Weights of a small mixture-of-experts language model, trained from scratch on English Wikipedia.
Experts: 32 SwiGLU neurons an expert, a sigmoid router.
Training: a variant of Muon for the experts, 365M tokens, 5565 steps.
Below are experts of layer 9 (counted from 0) of a mixture-of-experts language model. Rows are named router (the router's row for the expert), gate (a neuron's input weights, with its number), up (a neuron's input weights, with its number), down (a neuron's output weights, with its number) and show model dimensions 0-159. Each number is 128 + 24 x the weight over its row's rms, rounded and kept within 0 to 255.
After each expert's rows: "comes after" lists some tokens at least twice as common just before its tokens as in all text. This comes from a sample of Wikipedia text that the model never trained on. Tokens count by the router's weight.

# expert 29
router [153 148 208 147 147 134 139 134 151 151 144 167 147 118 101 112 118 109 115 125 122 182 149 109  79 101  85 137 115 122 115 132 122  92 121 155 154 142  95 161 139 133 100 121 171  91 128 111 133 128 113  53 126 123 115 106  87 152 120 142 108 124 129 125  69  86 123 155 102  99 153 140 159 117 114 121 125 151 114 132 120 135 139 130 110 113 152 102 120 122 108 128 147 141 127 165 129 133 157 140  97  89 117 162 120 114 136 162 178  81 111 156 182 122 140 106 111 102 107 143 109 100 183 120 131 122 129 149 159 153 145 108 100 107 123 131 140 144 115 141 122 182 129 129  85 135 132 109 121 127 106  85 115 110 108 146 131 116 152 143]
gate9 [129  73 165 143 140 108 118 143 130 156 126 117 170  78 174 122 169 134  75 107 175 147 138 132 154 177 146 145 141 109 101 129 106 140  74 134 125 161 108 165 159 126 126 123 140 155 142 163 137 139 117 150  95  79 121 140 100 127 114 107 107 151 104 140 147 100 131 123  90 143 107 115 171  75 153 128 183 150 149 109 126  92 140 112 147 103 138 129  90 138 131 128 139 126 132 129 151 134 107 142 111 116 107 168 129 149  96 166 158 102 117 170 172 140 154 113 130 101 142 106  98  87 154 140  84 118 129 121 167 131 150 170 124 141 145 106 147 158 111 136 144 158 120 135 153 128 126 138 152 120 155 131 137 125 129 132 171 141 135 119]
up9 [141  85 113  97 126 154 141 124  84 207 174 100 120 144 127 130 117 113 163 144 137 140  90 140 125 174 134  87 128 148 130 155 122 160 118 154 122  99 129 120 122  98 122 131 115 113 166 111 167 134 156 136 137 122  98 148  87 124 142 136 119 128 172 144 123 125 141  89  94  91 100 104 143 121 146 112 153 162 144 128 120 146 158 136 130 138 153  98 116 178 112 129 123 157 135 149 152 104 117  65 100 148 103 147 106 104 152 133  84 130  91 149 169 144 143 124 111 106 147 137  99 134 115 124 136  98 140 113 116 143  87 124 157 189 117 103 164 147 142 154 125  71 132 148 129 133 120 151 104 128 120 122  88 131  96 122 114  90 136 105]
down9 [129 117 140 107 136 133 119 110  79  93  94 129 110 164  72 114 130 147 156 144 111 125 188 101 127 103  92 111 156 145 161 112 116 119 107 125  98 120 130 105 112 133 112 112 108 100 115 147 138 136 101 128 134 117 123 147 107 155 106 114 119 125 137 119  80 196 153 150 154 158 114 170  62 159 114 151  94 119 123 142 117 101  98 135 153 135 101 138  95  91 133 131 111 103 101 126 128 145 138 129 146 136  88 100  83 120 110 130 136 131 104 118 127 163 118 122 133 143 132 142 126 142 104  62 114 122 119 182 132 105 151 151  93 112  83 114 132 113 102 115  58 131  98  93 134 120 113 123 141 136 119  95 101 118 122  98 143 140 137 174]
comes after: " ", "1", "2", "0", "9", "–"

# expert 14
router [153 134 126 119 146 108 101 129 132 141 129 145 142 132 121 128 126 133 129 132 115 115 133 142 135  93 104 149 149 112 105 117 115 116 122 164 136 175  72 112  91  81 123 135 183 126 114 104 126 106  99 129 147 143  94  89 119 170 126 118 162 105 158  97 106 119 137 104 105  76 137 155 125 139 125  97 113 142 138 136 138 125 150 110  74 116 125 114  92 208  98 146 161 123 146 165 171 149 123 133  87 108 131 136 103 118 131 174 177 117  92 157 116 163 117 137 128  96 101 153 112 137 116 118 164 105 120 129 150 183 177 108 118 149 144 103 102 132 143 135 124 105 128 169 126 146 122 123 130 152 132 109  96 181 123 110 120 127 123 175]
gate0 [143 132 151 121  99 103 127  97 126 100 126 120 156 125 101 131 122 156 118 133 127 168 120 100 133 127  71 164 150 129 119  90  91 165 147 172 139 118 129 155 143 107 146 134 122 129 150  97 105 138 143 113 142  96 135 103 142  97 100 154 140 126 111 109  92  93 137 125 104 138  83 130  88 170 111 130 119 115 111 179 159  98 161  98  91 148 112 123  96 102  97 112 170 121 115 131 134 174 163  97 113 136 117 150 105  98 138 126 138  84 122 142 146  90 161 124 158 147 120 158  94 160 123 100 138 111 112  96 152 128 143 126 128 158 129 136 105 160 137 155 144 123 138  83 122 164 116 148 160 142  99 141 126 155 118  78 128 107 118 201]
up0 [134 161 116 116 100 108 140 125 137 128 134 138 135 174 141  86  97 137  70 123 110 148 149 138 141 166 104 130 151 126 141 128 131 106 127 136 145  90 132 142 142 107 122 108 118 118 110 142  95 165 139  82 101 149 161  78 138 120 154 138 109 123 144 181  98 172  92 159 136 156 109 131 139 109 105 139 122 100 134 122  88 143 140 117 134 142 144 130 116 127 174 112 106 174 164  91 161 150 167  79  98 108 128 116 155 105 109 121  89 120 112 109  93 107 135 139 125 134 107 128 142  93 138 117 122 123 121  50 143 136 125 137 139  95 150 122 130 126 150 134 194 149 147  72 136 101 132 125 104 160 150 103 137 148 154 179 120 139 124 142]
down0 [113 149  97 115 119 103 120 126 138 172 119 140 140 102 160 121 123 127 166 118 160 129 161 121 131 101 108 119 132 129 137 133 129 120  67 118 124 111 109 138 176 140 137 124 180 117 106 178 133  98 105 161 105 108 148 144  90 153 160 127 103 108 105 185 141 168 157 137 125 108 138 104 123 120 110 156  74 136 134 112  80 135 100 160 112 127 137 130 104 157 146  99 119 124 109 121  95 118 143 124 162 132 141 124 172  98 121 121 201 112 104 174 126 119 117 100  80 155 120 139 109 128 135 139 120 146 113 134 149  93 112 125 127 162 177 149 150 129 101  62 159 119 140 129 138 145 150 115 125 146 139 132 164 137 183 110 106 133 108 106]
comes after: " the", " a", " in", " of", "'", " The"

# expert 25
router [120 158 154 144 141 129 149 176 140  68 136 153 142 121  99 126 144 148 181 120 117 174 129 120 113 129  95 145  79 109 126 103 137 105 126 145 189 145 109 137 142 130 100  97 101 139 134 142 142 118 121  95 123 144 123  91 120 157  84 115 130 101 113 122 148 152 129 133 127 104 116 114  85 132 124 104 144 120 124 175  96 125 114 136 106 112 133 104 141 150  86 107 152 113 145 137 143 119 110 115 102  92 109 134 101 107  82 131 124  90 141 122 169 115 163 126 101  92  94 119 118 108 112 118 159 115  98 132 137 179 148 153 162 116  98 111 118 156 129 112 101 144 160 167  87 169 136 131 148 157  87 122  90 111  67 144 143  90 121 131]
gate0 [108 155 153 139 119 110 140  97 125  83 157 133  89 123  88 151 150 151 163 125 136 167  91 147 132  97 110 126 107 114 137  71 137 150 108 175 149 148 162 151 140  85 125 114  93 134 138 159 149 117 170  97 139 109 141 138  90 129 122 124 125 107 102 127 119 121 132 102  98 134 114 107 137 132 104 109 122 157  94 139 165 154 128 152 142  96 139 133 100 173 156 155 133 153 138 151 107 139 110 160 112 117 111 194 124 139 128 139 113 133 171  80 148 140 111 122 168 128 151 137 141  80 110  73 140 109 117 138 137 129  78 111 138 167 126 137 146  92 108 181 158 142 136 155 110 123 131 121 108 147  95 128 120 137  86 134 164 140 136  97]
up0 [173  98  98 112 115 158 121 117 152 112 170  96 139 166 143 137 163 124 117 123  95 150 140 154 191 138 157 127 142 138 127 129 126  98 117 140 119 183 137 132  99 142 137 122 123 156 120 113 110 151 146 106 116 119 145 124 129 130 120 134 147 134 164 123 138 121 143 120 117 195  83 154 150 147 149 146 120 144 124  87 135  76 112 119 140 143 147 133 133 190 149 141 128 120 109 137 143 113 124 146 165  92  98 144 146 158 161 144 123 108 156 153 104 152 128  98 157 159 141 155 119 110 150 154  93 125 134 134  90 140 139  93 122 141 147  99 121  91 145 139 130  97 136 129 194  82 101 140 115 123 163 164 155 115 163 135 173 163  80 118]
down0 [191 113 124 141 127 185 158 128 131 107 135 144 157 116 125 123 123  77 152 147 144 130 143 109 112 125 118 102 111 115 143 108 108 128 117 144 184 148 102 171 181 155 107 139  63 126 161 107 136 142 157 126 134 111 136  73 116 121 112 143 148 133 137 120 112 141 155 127 108 118 166  74 158 117 168 113 124 147 102 149 128 120 138 157 141  99 143 109 114 139 125  94 123 139 173 116 135 137  94 125 115 121 157 116 111 110  98 136 142  78 128 124 121 117 105 137 129 119 153 129 120 142  86 102 142 130 113 148 112 126 139 128 101 105 156 117 109 163 119 139 184 162 144 113 121  84 168  98  98 181 114 149  89 158  75 128 118 139 150 152]
comes after: "\n", "-", " (", " \"", "==", "==="

# expert 27
router [141 139 173 134 159 122  94 150 145 123 108 139 142 160 118 111 112 159 153 127 142 142 162 181 101 103 114 146 129 125 126 143  83 147 115 165 117 146 120 147 122 110 111 135 175 108 104 113 137  82 108 121 105 152 105 110 130 131 129 104 117  76 143 161 120 128 130 150  78  85 149 159 114  99 138  96 111 198 114 130  98 143 128 139 112 146 126 131  82 194  86 151 144 131 163 189 122 126 114 125  93  81  99 104 125 139 163 137 148 117 139 140 128 194 111 113 102 116 103 141 141 134 111 137 131 118 124 129 143 150 173 123 108 120 108  83 107 120 149 124 132 135 139 110 144 104  80 116 152 103 120 123 124 133 126 152 102  94 137 120]
gate9 [116 115 143 170 162  98  98 136  88 128 112 160 125 149 121 161 105 159 142 114 130 123 158 115 155 115 171 164 167 105 160 152  94  76 148 157 147 104 118  80 155 122 142  95 149 139 113 102 113  96  98 120 122 161 130 143  93 120  79  98 129 118 137 144 107 148  92 105  85 169 196 120 135 109 118 151 123  97 143 119 149 171 123 132 137 127  95 149 173 104  94 109 129 160 153  97 128 103 131 101 153 102 108  83 135 102 130 107 114 109 129 120 146 141 117 115 134 126 102 112 144 156 113 137 158 134 181 119 124 125 176 135 123 145 121 154 133 108 138  98 136 161 125 160 143 113 118 133 174 109 100  97 140 126 151 118 112 139 114 146]
up9 [138 110 126 114 120 113 139  99 121 123 152 121 119 123 163 175 114 187 128 146 134 115 124 110 130 160 131  88 132 156 113 121 179 149  90 143 130 151 111 159 151 113 152 138 131 191 119 110  53 151 136 178 123 123 166 110 173 112 144 122 154 144 126 139 107 112  97 178 161 115 133 134  88 142  89 155  98 130 119 170 152  82 110 104 138 139 140 124 142  75 133 120 110 103 126 119  89  97 141 111 128 142 133 110  99 147 110 127 105 127 172 135 167 123 132 134 114 172 145 149 148 117 135 116 116 145  66 153 119 117 133 114 113 127  98 167 135 121  98  96 141 163 102  78 138 121 123 120 119 143 127 104 127 163 131 132 147 145 130 100]
down9 [106  97 157 112 136  73 144 127 137 144  98 118  99 125 112 122 132 163 159 154 146 162 126  86 124 151 127 144 145 118 126 125  93 130  98  94 160 108 130  97 149 173 101 100  74  95 122 124 153  79 123 100 116 142 117 178 133 139  97 184 106 114 113 135 141 106 151 154 122 184 121  94  99 104 134 111 150 111 149 172 134 122 121 116 135 135 144 108 111 104 152 109 144 180 142 117 103 134 146 143 122 147 178 109 137 122 149 136 162  93 158 131  99 108 108 132 134  91 102 163 135 146 157 140 131 141 163 172 137 167 115 148 119 107 119 123 121 139 114 147 118 118  74 137 137 137 166 147 143 133 141 124  86 108  96 121  81 148 103 129]
comes after: " the", " of", " The", " a", "'", "The"

# expert 23
router [122 170 135 139 129 120 128  92  95 161 130 170 145 132 124 131 139 113 116 138 137 172 188 152  61 134 115 133 123 136 124 145 121 118 132 165 151 150 122 167 123 129  93 120 175  85 124 127 138 118  78  37 112 144 114  84 119 148 124 119 116 149 131 130 112 108 116 145 126  83 134 150 171  93 134  98 138 166 124 115 122 151 114 133 120 132 152  73  99 121 135 134 165 149  94 154  96 130 136 136 131 100 109 158 125 100 140 142 184 110 105 129 157 159 136 122 133 115 126 157 119 110 192 127 130 132 105 135 145 171 136 128  93 131 113 128 117 128 127 122 112 154 104 108  96 134 132 140 120 130 127 101 109 100 109 177 138 134 169 138]
gate0 [143 134 144  84 106 103 126 112  91 113 116 141 132 128  97 105 162 172 149 137 140 152 151 107 173 135 160 100 105 129  60 132 122  94 137 117 151 107 119 117  78 124 158 106 158  95 160 123  82 158 135  97 119 141 135  96  93 140 137 123 131  99  61 163 151 136 127  93 129  78 128 148 161 148 100 145 113 122 109  84 109 154 120 118 147 128 128 111 155 129 125 125 124 144 156 145 147 149 109 119 139 179 117 181 123 114 150 165 131  86 118 121 110 150 130 134 135 118 133 124 128 126 143 130 162  91 108 134 115 163 130  82 102  99 107  93 128 152 120 152 144 150 128 100 112 159 143 100 153  86 129 102 102  99 149 151 125 160 146 117]
up0 [141 126  64 143 123 120 159  98 111  89 134  92 158 131 170 103 165 141 168 129 129 106  99 131 151 103 127 130 120 133 132 130 149 143 136 103 126 124 121 134 100 151 144 130 105 153 134 132  98 108 137 132 144 111 148 167 115 122 158 109  91 156 146 129 103 132 153  88  94 119 118 118 116  69 142 122 121 138 144 114 153 136 141 165  62 114 130 114 124 120 111  99 120 126 129 132 118 128 155 121 144 138 166  64 137 111  96 131 133 125  94 165 127  96 154 130 145 117 136 112 106 127 106 146  83 131 123 139 175 142  92 129 181 177  95 135 189 148 130 165 120 112 139  60 116 123 133  98 146 129  99 130 109 146  97 141 137  95 138  86]
down0 [ 62 166 122 137 138 144 166  97 107 178 113 145 153 144  97 145 140  74 170 146 119 100 163 110 100 120 147 106  68 108 111 140 159 128 125 139 116 101 112  96  89 118 134 131  77 116 125 135 140 137 110 164 137 135 134 138 130  91 140 132 151 104  85 119 119 143 155 163  94 141 122 125 142 104 118  90 139 114 128 120 121 110 113 127 139 117 138 100  98 143 126 100 134 150 128 124 166 122 122 126 142 133 161  97 115 100 120 135 105 104 127 113 146 130 152 150 140 167 102 113  74 122 134 115  64 117 129 130 150 110 125 146 132 116 108  81 147 166 172 158 146 108 152 124  87 118 152 137 148 144 132 123 150 144  62 126 160  84 150 128]
comes after: " ", "1", "2", " |", "0", "9"